From a checkpoint of a small mixture-of-experts model trained on Wikipedia: width 192, 1 pick a token.
Below are experts of layer 4 (counted from 0) of a mixture-of-experts language model. Rows are named router (the router's row for the expert), gate (a neuron's input weights, with its number), up (a neuron's input weights, with its number) and show model dimensions 0-191. Each number is 200 + 40 x the weight over its row's rms, rounded and kept within 0 to 999.
After each expert's rows: "gets" lists some tokens that make up at least twice as much of what it gets as of all text. This comes from a sample of Wikipedia text that the model never trained on. Tokens count by the router's weight.

# expert 3
router,220,239,196,222,264,212,196,225,156,141,240,154,201,309,234,249,204,142,160,176,177,179,148,191,172,255,110,203,245,247,211,209,206,160,259,236,214,168,138,197,212,169,253,205,207,223,211,173,155,127,239,171,131,172,234,214,233,218,138,199,147,151,232,146,202,165,184,200,189,267,176,182,262,201,214,142,202,227,170,179,219,163,226,97,168,216,262,170,213,256,239,210,235,202,168,201,169,236,177,236,195,159,192,169,258,278,125,245,245,239,204,139,140,212,224,164,170,211,201,240,281,222,227,229,124,242,193,141,258,217,290,177,195,118,256,232,160,183,252,216,232,159,210,253,206,154,208,191,203,234,149,205,164,234,230,158,134,127,165,234,196,123,217,188,202,181,145,216,196,209,279,263,202,152,159,167,210,213,175,201,151,222,182,182,230,154,248,172,210,172,255,147
gate13,205,152,207,159,165,204,179,211,208,189,183,204,137,181,170,188,198,233,170,181,228,162,205,208,150,247,227,199,214,151,270,186,240,274,235,219,212,229,235,169,240,234,198,215,208,197,241,312,241,234,148,210,229,280,209,193,205,173,188,142,200,268,219,261,250,199,198,172,228,210,202,236,153,225,220,198,240,229,209,129,178,231,273,280,168,203,188,187,226,220,185,182,260,216,193,226,183,256,186,142,240,167,209,187,207,161,240,240,173,268,176,165,140,126,215,153,181,220,242,237,173,169,223,164,203,201,295,260,158,131,215,211,197,261,253,118,220,252,161,186,221,155,246,94,266,217,158,200,170,248,237,192,178,224,289,166,161,172,179,137,252,215,224,201,202,219,179,258,173,251,247,201,260,133,250,275,182,177,80,205,121,207,202,150,275,186,228,236,217,192,230,215
up13,275,196,200,219,184,179,229,224,144,167,266,246,234,208,251,117,174,204,212,192,142,84,221,165,149,259,151,172,227,151,238,182,221,187,166,220,133,186,165,227,234,181,120,204,260,188,165,210,192,186,230,259,166,355,186,242,248,192,108,210,207,271,168,209,191,231,259,145,238,191,224,230,216,109,209,205,231,124,218,194,214,286,195,193,224,270,255,242,211,260,250,238,246,178,147,191,153,183,184,132,163,173,225,241,156,205,187,162,155,246,137,228,202,136,259,153,190,153,233,161,182,203,162,196,236,231,235,202,205,228,251,144,172,163,211,150,200,165,249,195,247,178,154,190,238,207,210,227,166,174,123,188,260,145,202,160,189,169,198,185,232,210,193,211,289,220,197,228,159,161,230,227,156,231,198,235,183,253,200,173,167,185,179,207,237,221,214,138,194,203,177,233
gets: " to", " in", " and", " of", " for", " by"

# expert 15
router,221,265,201,189,263,217,168,191,138,111,219,159,240,246,194,249,155,143,139,188,161,139,169,170,147,247,158,207,235,272,159,217,205,146,255,256,215,188,117,167,208,179,243,211,176,251,219,213,202,146,212,205,166,178,216,198,186,180,163,213,155,143,255,151,164,159,197,196,171,228,124,159,258,204,236,98,229,206,196,203,193,182,238,181,182,244,254,166,214,252,227,216,237,225,157,205,180,206,171,228,251,187,226,182,256,271,182,207,232,222,206,196,195,241,252,164,192,257,221,232,230,196,221,243,112,232,217,155,200,203,257,103,195,128,268,233,135,246,262,174,205,178,220,270,169,177,215,204,217,263,160,230,175,256,225,184,137,174,185,276,199,168,220,175,207,181,130,215,183,147,267,273,153,149,163,168,240,230,145,221,184,246,196,163,251,195,246,125,234,151,206,138
gate8,213,172,165,219,148,178,143,156,165,181,195,236,208,234,175,216,144,120,176,215,288,190,242,263,140,224,223,182,184,256,216,114,185,212,191,208,182,196,186,207,257,181,199,172,249,149,263,154,143,153,192,116,309,179,267,125,158,270,180,197,190,250,103,193,159,227,172,299,172,124,166,163,218,226,119,188,217,187,215,203,195,191,271,233,163,238,218,218,253,209,228,252,210,198,213,185,184,145,127,274,164,207,188,224,247,200,229,269,189,192,220,238,169,209,176,209,169,199,173,187,232,216,174,264,291,246,216,214,202,268,186,198,164,238,218,217,133,194,232,174,211,219,230,207,158,165,314,224,176,211,198,204,154,235,242,137,218,243,147,240,237,129,205,230,235,205,181,216,169,237,241,174,183,194,235,133,184,128,194,197,217,248,148,231,204,206,235,195,203,165,143,171
up8,204,258,233,205,144,257,244,168,230,206,224,176,135,165,217,241,154,223,242,172,149,214,188,217,188,185,208,190,261,226,156,223,256,191,226,236,157,225,220,192,144,212,169,182,134,267,222,219,156,187,187,214,178,255,198,260,213,227,212,189,116,208,293,217,240,125,152,160,211,159,285,221,230,241,263,238,146,163,260,246,240,218,127,168,225,196,193,282,92,127,189,152,229,227,260,271,211,179,190,127,218,208,166,208,146,218,129,162,273,215,203,231,226,206,205,181,215,244,206,200,243,147,237,265,196,242,205,163,253,226,251,198,173,152,210,207,220,146,222,247,219,210,232,218,228,174,143,216,159,196,224,246,189,141,144,162,258,156,223,217,206,195,196,195,186,161,159,168,227,288,279,169,214,260,159,182,161,186,222,192,214,243,292,166,197,283,172,204,135,193,157,212
gets: "\n", ".", " he", " He", " In", " It"

# expert 7
router,242,224,205,196,217,221,124,213,175,128,201,174,242,303,210,258,210,190,181,175,173,167,161,172,229,243,151,207,221,185,209,254,210,180,192,250,206,251,104,162,235,152,269,236,160,251,248,201,204,169,205,243,172,174,231,169,207,237,181,232,137,150,220,188,177,104,150,219,160,261,178,213,269,227,211,171,216,221,144,150,233,132,223,159,179,225,242,142,251,270,281,176,202,274,168,206,194,199,197,258,199,194,241,154,260,234,184,241,286,240,209,206,169,209,207,173,196,244,213,259,243,172,209,249,96,245,260,191,246,222,251,150,231,140,209,204,177,205,218,209,216,141,182,242,203,148,172,163,230,238,162,206,162,201,250,174,154,177,106,216,182,186,196,184,228,201,142,240,191,206,224,259,184,151,137,170,244,227,178,215,166,236,207,156,263,182,221,157,226,91,186,128
gate9,128,153,203,169,203,231,198,232,142,220,124,146,251,258,171,203,222,235,253,212,160,212,182,126,179,191,208,189,225,201,133,224,216,198,175,147,231,215,131,146,212,245,235,171,178,223,242,198,191,242,193,157,160,118,252,177,166,180,254,249,210,238,154,222,173,190,176,195,203,213,292,134,272,169,264,212,237,244,183,200,198,236,269,164,259,169,171,156,192,196,180,176,173,164,108,222,205,245,201,222,201,196,215,219,171,182,209,266,232,207,256,208,156,109,223,182,267,229,199,195,220,134,197,127,200,211,230,181,199,146,158,222,230,143,211,181,180,234,204,243,192,203,311,171,108,192,270,188,183,126,278,254,215,239,156,189,150,227,201,136,176,245,199,210,184,232,122,189,293,207,204,166,168,250,186,186,201,146,104,194,168,198,151,224,176,152,202,191,183,250,223,128
up9,176,200,225,190,181,218,235,155,205,136,120,144,279,143,256,133,160,196,198,225,151,227,123,226,225,254,195,235,197,172,219,221,191,164,181,244,230,224,189,175,222,225,256,211,164,181,258,185,233,144,188,199,171,204,164,234,254,260,281,186,220,220,256,196,137,181,161,222,236,271,225,234,254,188,272,247,201,241,228,232,161,197,210,178,197,182,177,242,141,204,115,242,207,179,148,223,250,194,205,277,216,136,239,236,220,257,214,203,203,198,260,150,159,122,178,194,187,184,179,171,134,165,156,185,171,211,226,142,240,184,178,167,233,105,162,178,231,246,214,182,153,160,203,212,152,189,235,256,151,174,250,238,247,215,225,205,129,176,188,172,237,231,136,167,203,215,209,277,277,111,207,160,191,269,194,229,185,226,201,178,246,112,171,195,175,118,234,174,133,267,231,247
gets: " a", "-", " ", " an", "an", "am"

# expert 12
router,231,253,163,203,244,211,179,216,128,173,225,136,219,261,213,284,131,155,152,183,150,117,149,193,208,278,128,203,227,208,169,233,195,188,223,270,216,186,116,180,255,179,254,196,176,246,242,183,191,167,220,209,148,167,268,185,204,210,195,213,199,125,245,173,203,157,181,218,197,249,141,198,281,227,213,146,185,207,186,195,212,124,243,155,160,209,267,141,231,218,240,213,227,250,177,153,188,245,176,238,189,161,211,173,209,247,163,266,215,223,215,189,149,221,246,173,181,224,202,268,234,186,209,228,125,220,213,150,233,209,265,162,228,119,271,258,145,212,230,185,208,160,210,219,237,170,163,201,219,227,202,244,164,208,253,126,109,161,169,214,189,206,214,150,248,144,163,213,226,227,244,266,181,153,169,121,195,208,131,226,183,251,112,182,227,206,241,137,236,160,247,180
gate7,191,235,215,175,99,192,146,184,179,169,245,144,171,182,134,248,194,193,205,210,224,121,199,269,235,258,222,200,159,199,212,144,149,228,189,201,255,161,198,205,211,216,201,298,149,201,134,164,265,218,189,188,224,187,201,249,183,125,240,270,192,165,230,208,265,198,167,202,221,247,102,277,215,214,175,218,192,223,258,181,177,168,228,226,178,245,202,253,255,210,167,139,181,221,162,223,127,236,241,252,230,144,149,213,259,216,82,191,156,187,187,257,204,198,232,171,299,169,183,207,220,235,227,175,181,187,281,231,233,183,200,191,238,136,131,164,260,205,191,223,201,202,251,180,250,277,195,240,192,240,195,267,186,199,160,137,179,181,221,223,171,213,163,202,236,227,250,159,291,219,225,251,255,231,184,190,189,236,224,193,204,177,241,181,108,165,247,270,245,182,216,193
up7,150,222,129,261,137,208,174,217,172,274,283,207,208,287,226,264,187,175,241,233,118,164,191,252,239,213,200,201,167,197,216,183,158,217,222,216,201,164,187,226,229,207,173,171,179,290,147,189,258,235,133,253,150,190,265,187,195,220,295,246,242,162,266,126,237,209,210,276,197,284,180,284,210,200,162,119,179,195,228,222,221,134,198,226,156,202,221,198,229,261,216,144,220,196,93,197,234,118,176,205,143,167,141,280,274,245,142,194,136,254,166,240,201,174,209,162,237,123,222,220,192,199,149,210,193,166,228,200,237,247,245,165,192,163,179,234,184,156,198,214,198,214,266,176,251,218,227,210,201,224,202,248,229,254,276,162,185,202,172,205,189,246,168,201,236,178,195,261,237,242,166,225,230,236,208,199,165,226,191,252,180,191,146,168,176,170,218,254,184,226,217,200
gets: ",", ":", " |", "\n", ".", "|"

# expert 2
router,208,260,208,147,249,225,165,232,108,158,227,136,234,311,202,215,178,171,187,171,150,176,176,137,181,235,137,224,241,217,189,200,213,198,228,205,241,211,157,147,215,168,250,218,186,238,248,186,174,127,257,239,174,164,251,189,217,208,149,255,192,168,206,134,195,169,181,197,187,269,164,192,278,225,238,157,211,240,163,191,268,135,252,167,175,236,260,157,220,239,215,235,231,236,209,183,208,261,147,246,219,185,218,168,275,209,152,232,238,272,210,170,156,208,231,169,208,263,213,255,262,176,216,194,98,199,261,181,240,190,228,159,224,129,238,259,165,196,223,167,211,185,272,212,199,188,219,177,251,246,154,251,187,209,198,128,152,214,160,239,197,129,240,182,197,217,141,230,177,240,270,251,162,180,155,126,203,233,205,224,173,241,173,163,265,166,285,187,206,164,250,146
gate6,212,201,127,170,178,126,230,212,192,233,159,217,305,250,179,306,88,149,109,195,134,140,250,185,203,197,169,181,188,230,192,216,196,195,180,199,212,90,123,204,149,231,231,149,221,171,245,199,178,166,222,233,191,122,246,234,202,155,241,232,137,236,250,256,130,162,193,263,217,135,241,177,241,167,167,226,150,248,178,239,204,166,170,125,155,189,237,266,244,205,175,200,243,205,177,162,219,172,261,172,200,216,204,159,177,180,225,241,136,101,148,165,220,212,240,169,118,251,186,237,221,195,229,220,166,207,222,143,213,238,198,140,238,170,182,180,186,230,172,172,151,172,151,226,218,229,184,265,209,156,272,202,190,162,285,191,149,177,243,165,193,160,160,232,202,208,222,177,193,172,210,245,234,227,217,241,215,189,192,253,195,184,223,136,232,152,238,214,186,224,186,208
up6,158,205,176,146,223,202,143,153,290,123,233,193,240,234,196,192,177,294,228,210,199,134,206,216,231,245,169,245,177,217,221,205,230,178,163,258,148,197,250,207,192,130,167,219,167,141,276,183,260,213,257,172,230,250,228,224,227,196,113,183,215,189,187,211,292,246,180,206,198,192,237,178,160,131,168,179,193,241,186,196,107,157,161,169,192,241,207,195,237,180,238,248,272,130,225,173,248,214,213,220,172,173,205,215,151,204,213,186,191,217,200,211,157,280,213,255,239,182,185,216,190,211,241,221,189,154,175,189,180,319,139,165,192,172,220,164,169,186,205,190,226,172,215,133,160,215,188,251,160,201,301,161,214,210,241,195,212,62,156,263,198,98,135,249,261,181,242,151,149,210,267,218,188,247,202,167,222,235,215,241,231,200,191,144,250,200,189,170,208,189,239,211
gets: "ing", "ed", "-", "s", "ated", "al"

# expert 0
router,201,246,143,186,208,199,146,214,169,129,205,186,206,259,184,276,180,149,165,175,141,163,174,189,147,235,144,214,236,245,191,254,184,193,241,238,230,207,163,168,221,164,268,219,157,266,235,211,180,197,195,228,133,151,263,197,179,193,150,205,193,141,220,156,195,129,207,196,177,266,142,161,231,207,206,114,211,201,200,182,212,171,248,164,152,230,249,137,243,239,217,202,238,235,163,167,165,253,192,238,204,168,186,149,239,300,187,260,217,220,229,154,178,249,232,189,181,266,196,276,261,151,234,219,124,246,217,179,220,208,254,145,240,164,270,234,171,174,220,211,219,185,230,238,223,175,204,153,224,260,171,219,162,218,201,128,135,193,122,235,227,141,222,212,231,192,123,250,150,183,249,261,143,184,169,165,224,232,129,171,173,219,170,174,298,196,229,160,241,158,260,132
gate10,166,188,267,149,213,181,230,161,240,243,259,220,152,228,191,185,199,175,212,287,255,199,250,171,210,179,200,205,192,230,179,150,184,116,251,199,221,212,155,173,181,144,167,168,269,251,334,246,173,205,187,176,162,220,254,228,201,203,177,222,246,204,255,198,204,192,213,254,250,196,161,159,175,184,155,125,190,247,204,168,196,208,214,242,231,197,143,237,181,237,221,200,179,135,182,194,281,196,224,267,278,199,241,254,149,179,228,178,225,244,168,226,281,216,194,187,208,149,188,192,159,187,184,189,190,212,168,186,161,210,245,173,182,109,220,289,228,259,187,220,155,255,188,251,159,190,229,257,205,167,127,158,123,230,202,186,242,149,116,206,232,192,173,124,203,227,154,203,269,139,247,138,110,143,222,195,253,230,132,222,175,177,247,167,218,195,159,230,259,231,248,182
up10,227,170,287,153,181,207,188,221,126,212,230,229,258,227,230,173,249,223,124,192,162,144,171,200,230,228,168,181,197,222,191,181,249,192,168,145,191,147,200,175,200,181,181,208,85,259,171,156,188,171,218,230,214,166,146,256,172,229,136,191,241,197,216,142,174,156,208,215,167,192,76,151,128,181,139,141,246,161,173,208,141,207,202,214,234,219,252,189,201,215,236,210,129,222,211,251,187,264,153,150,238,241,197,138,185,204,192,179,209,158,188,156,231,220,180,137,271,197,200,266,186,229,233,192,282,173,168,247,192,184,126,229,263,225,150,207,181,163,227,198,191,235,157,206,197,214,213,170,252,170,200,210,197,193,255,190,55,227,242,151,187,274,210,214,199,288,119,162,204,176,142,232,216,272,164,211,207,164,248,175,172,176,225,144,138,200,140,183,197,228,238,183
gets: " the", " ", " New", " States", " United", " American"

# expert 14
router,264,246,140,193,220,236,159,253,169,104,188,195,214,287,173,245,214,178,163,148,197,131,160,183,177,245,135,181,224,230,216,264,189,177,245,236,205,186,162,173,229,159,248,194,153,264,241,181,206,136,203,206,134,171,228,147,217,226,166,264,180,129,284,168,221,163,195,225,153,256,166,202,249,197,248,139,204,220,197,202,178,138,214,146,169,251,238,169,222,195,232,223,185,225,118,198,174,231,162,246,182,197,242,180,264,198,148,275,220,260,203,155,165,213,201,183,181,239,204,230,248,188,229,227,126,229,208,129,293,176,238,132,250,144,232,211,171,230,247,185,191,133,197,220,235,156,195,176,212,226,174,257,159,210,272,126,135,160,128,259,207,184,193,161,202,178,173,209,191,257,212,230,159,203,152,175,198,198,152,216,184,246,178,137,285,173,247,171,226,163,218,130
gate10,166,209,211,197,141,214,238,244,227,168,199,281,142,257,189,237,136,230,200,209,255,181,213,189,199,164,205,198,221,243,214,156,200,190,214,204,188,208,145,174,175,260,131,182,168,257,236,224,215,152,284,174,195,211,241,217,211,267,234,218,209,175,249,215,290,191,214,209,200,142,142,170,137,240,178,152,201,194,234,189,208,222,241,267,218,244,159,199,220,254,239,200,153,204,152,199,190,214,254,183,236,163,194,240,171,173,171,166,225,196,168,217,310,228,225,204,230,216,181,200,196,233,185,173,169,198,132,192,264,239,240,201,189,155,210,240,244,192,134,165,145,220,214,271,163,242,226,251,194,166,182,128,162,181,203,167,185,210,61,226,313,170,196,196,245,185,171,159,315,193,239,235,110,193,236,183,213,264,208,240,210,216,218,318,188,133,279,180,241,249,179,201
up10,215,136,196,179,170,232,269,200,145,188,218,171,284,193,207,174,238,186,150,188,154,247,165,183,258,153,155,193,205,142,205,255,213,228,215,85,191,236,244,169,183,145,169,204,129,243,219,233,187,163,193,179,242,176,143,179,199,298,203,205,283,201,202,145,198,206,226,196,245,176,145,178,187,188,194,121,193,183,153,218,143,228,185,177,199,202,249,226,223,245,253,206,178,210,190,207,197,176,177,200,199,270,167,213,162,166,166,242,212,242,236,174,241,202,245,127,226,213,172,216,211,205,191,170,206,161,162,157,148,290,180,212,254,180,183,219,152,245,254,188,176,125,156,159,154,151,260,192,288,177,217,213,149,245,207,174,132,232,183,186,237,204,233,188,189,245,165,223,145,162,185,235,158,199,300,149,136,125,252,145,181,149,290,192,175,145,99,206,121,239,226,189
gets: "0", " ", " |", "9", "2", "8"

# expert 13
router,220,208,175,174,226,227,165,243,131,133,194,160,201,254,187,240,180,178,163,173,182,181,124,169,172,276,99,184,236,220,186,248,177,206,274,216,227,175,145,156,250,158,229,216,150,207,252,177,161,161,222,246,149,160,233,162,223,195,186,223,133,104,247,186,191,149,180,179,136,259,114,202,267,239,207,162,200,225,182,143,199,143,231,134,182,230,271,112,251,231,248,230,196,225,176,201,178,224,158,233,184,165,198,189,227,234,174,243,255,215,235,185,162,205,244,179,148,267,217,269,246,147,220,218,110,214,193,153,262,220,257,151,231,171,217,223,156,169,235,199,198,182,205,238,245,160,178,162,175,261,191,217,171,211,227,163,133,171,176,253,219,180,228,172,246,185,125,196,170,232,237,252,155,175,144,184,231,231,121,207,218,252,162,182,257,186,246,122,252,190,241,176
gate11,197,168,187,195,151,231,150,223,177,157,239,214,228,191,222,208,198,151,173,203,257,256,220,168,160,247,209,230,176,206,243,254,161,207,176,174,174,174,185,194,175,196,207,206,221,156,272,160,194,222,205,161,151,141,178,165,259,205,139,131,275,235,199,226,203,103,169,210,192,200,233,148,210,297,145,146,154,200,207,197,250,162,213,186,207,231,220,143,208,223,203,165,229,231,184,219,178,162,245,272,223,130,223,215,132,261,186,203,230,166,201,187,202,163,152,245,185,60,142,190,262,250,230,241,93,216,160,237,165,235,266,221,215,192,168,200,200,242,176,243,149,218,233,209,144,95,196,158,286,127,194,168,149,242,234,210,170,210,113,217,201,146,181,159,228,234,242,258,237,210,230,222,206,198,224,163,273,166,218,230,176,308,262,234,216,171,187,193,170,204,171,204
up11,206,214,153,139,223,194,219,133,192,149,253,165,260,241,196,205,240,227,215,235,131,231,198,136,282,148,149,172,228,175,256,186,190,226,222,220,205,168,210,210,263,189,172,203,244,186,214,229,180,206,150,164,152,159,205,220,135,169,235,154,226,214,175,183,193,230,199,246,148,221,246,144,186,266,218,212,224,179,166,148,156,179,183,197,228,179,220,131,355,242,267,266,181,147,205,192,153,183,236,215,227,165,255,240,175,246,174,238,242,267,282,126,263,144,185,264,118,166,211,214,207,192,212,232,196,217,205,208,268,164,213,201,233,132,103,179,243,226,205,231,200,144,218,218,213,175,168,168,166,207,246,162,214,247,198,231,162,242,190,172,143,250,173,173,147,205,155,205,173,180,208,133,235,210,214,128,292,148,219,171,206,165,200,264,259,181,181,133,152,196,211,232
gets: " |", " ", "–", ")", " (", "2"

# expert 8
router,219,261,123,179,245,196,122,197,134,157,218,150,211,266,178,218,186,130,143,169,187,167,128,179,157,228,164,225,213,253,233,237,230,162,235,230,194,181,132,159,275,140,221,193,168,256,225,174,176,165,242,220,153,200,227,198,204,192,183,262,206,148,250,170,212,95,155,216,192,260,161,188,270,232,280,146,221,207,179,194,229,156,233,162,174,249,232,180,226,252,225,201,245,268,187,195,200,245,160,279,181,175,219,177,258,237,201,238,264,209,239,198,172,220,227,147,166,309,162,242,250,148,244,224,145,217,218,172,226,226,228,147,217,182,255,277,121,217,224,193,196,154,228,252,233,201,166,187,224,248,199,220,167,235,223,123,167,151,161,256,209,176,222,186,228,197,154,229,157,212,228,250,168,178,139,177,242,232,162,189,166,213,171,188,291,197,240,173,258,142,228,161
gate6,238,210,107,170,211,149,177,200,212,213,245,166,313,213,167,255,140,190,146,203,249,132,205,250,242,223,168,186,215,198,165,243,239,235,261,179,210,152,118,227,198,222,237,208,238,107,201,252,128,201,254,155,183,177,255,185,155,142,235,222,169,192,299,248,164,146,237,263,115,177,180,116,200,183,216,179,264,209,172,221,197,122,169,156,188,229,189,210,236,273,170,274,243,192,175,170,258,239,282,183,187,186,206,218,170,156,210,249,215,179,212,154,235,181,205,224,230,252,218,219,203,209,193,224,159,174,160,147,227,259,176,174,216,256,215,235,248,270,159,168,183,181,202,199,255,241,166,271,214,131,240,241,169,239,215,241,182,196,175,146,258,126,189,181,251,204,204,193,241,223,235,215,183,194,181,251,233,166,165,213,215,220,243,141,251,259,219,167,160,242,207,258
up6,220,229,121,170,225,199,166,192,298,159,269,166,249,278,157,269,175,240,162,213,164,140,244,222,236,213,146,187,204,244,178,190,240,186,165,247,154,208,179,192,181,219,195,276,201,68,243,217,198,213,205,177,203,232,206,195,221,125,173,210,226,182,228,226,197,200,211,222,158,196,166,142,133,152,200,217,289,215,204,166,154,161,123,148,204,254,217,210,266,210,183,297,249,122,138,169,228,252,234,166,206,219,205,261,167,91,147,162,236,187,205,210,217,229,179,204,259,218,186,190,262,253,179,217,211,150,209,180,212,263,128,192,169,185,186,187,186,243,190,134,212,246,191,133,213,222,158,209,222,166,301,191,188,218,206,202,175,195,175,232,244,156,199,267,227,241,199,144,190,168,261,176,183,182,211,249,250,231,231,212,241,185,149,143,267,236,202,192,200,232,279,234
gets: " |", " G", " K", " D", " W", " H"

# expert 9
router,234,267,185,200,209,243,179,225,175,177,220,190,244,252,246,237,193,113,171,199,171,140,129,191,171,320,99,190,230,218,164,286,223,195,226,238,204,189,147,141,200,162,243,199,188,227,269,181,181,158,197,176,163,220,219,220,238,207,164,223,155,124,217,187,192,165,184,182,174,242,183,178,257,192,252,139,192,222,178,141,169,146,207,129,174,207,274,89,220,227,247,229,247,198,139,156,152,203,200,252,224,178,195,160,248,265,185,246,233,234,223,161,214,237,239,148,181,256,211,234,261,153,226,248,113,248,246,138,235,209,252,110,240,123,206,201,164,185,251,232,199,154,203,229,241,192,181,167,196,247,187,206,160,261,258,145,167,200,158,245,212,175,198,175,204,180,122,203,186,188,213,276,148,187,193,160,226,208,169,184,179,193,166,176,248,176,247,139,238,161,214,184
gate14,248,160,174,240,241,191,209,174,210,229,187,135,181,157,259,267,233,181,222,187,209,200,175,245,200,181,209,102,181,217,209,198,252,162,186,247,215,218,240,143,303,210,256,220,174,161,219,159,136,228,211,167,178,236,169,168,207,152,192,197,210,195,160,243,208,228,234,149,186,127,258,190,213,171,193,264,189,153,197,188,231,240,197,248,194,183,173,106,204,211,210,174,263,182,180,269,301,152,197,271,180,244,142,203,220,312,195,144,155,207,177,228,179,223,171,269,163,201,199,159,228,178,193,205,267,192,221,248,133,228,184,195,208,226,242,231,185,171,257,157,137,174,256,134,231,190,259,203,155,219,256,160,268,171,100,157,258,263,192,164,216,170,182,154,153,166,252,155,218,166,148,260,218,158,251,237,187,200,195,156,203,171,264,213,282,227,218,195,278,176,181,173
up14,119,273,228,203,229,282,163,230,212,228,166,171,247,194,166,260,246,148,144,227,186,180,176,200,206,147,157,208,263,259,163,135,241,191,191,202,181,170,118,155,233,206,147,125,127,211,210,183,202,279,208,242,247,226,182,117,211,185,209,199,155,212,235,176,147,147,162,217,149,222,244,206,254,274,221,174,238,225,234,190,261,180,204,240,238,220,190,212,255,194,255,188,190,165,223,130,207,192,140,156,207,131,235,161,150,207,121,168,230,155,117,171,220,195,253,278,176,172,159,187,263,188,199,231,174,219,200,181,196,324,168,185,217,193,210,204,149,178,194,140,217,159,207,230,277,231,133,153,175,157,125,180,230,188,157,239,251,215,213,198,222,197,168,187,253,209,204,192,87,210,161,223,193,254,236,225,198,213,136,181,247,204,199,261,171,166,164,189,190,236,223,159
gets: " the", " ", "1", " (", "The", " The"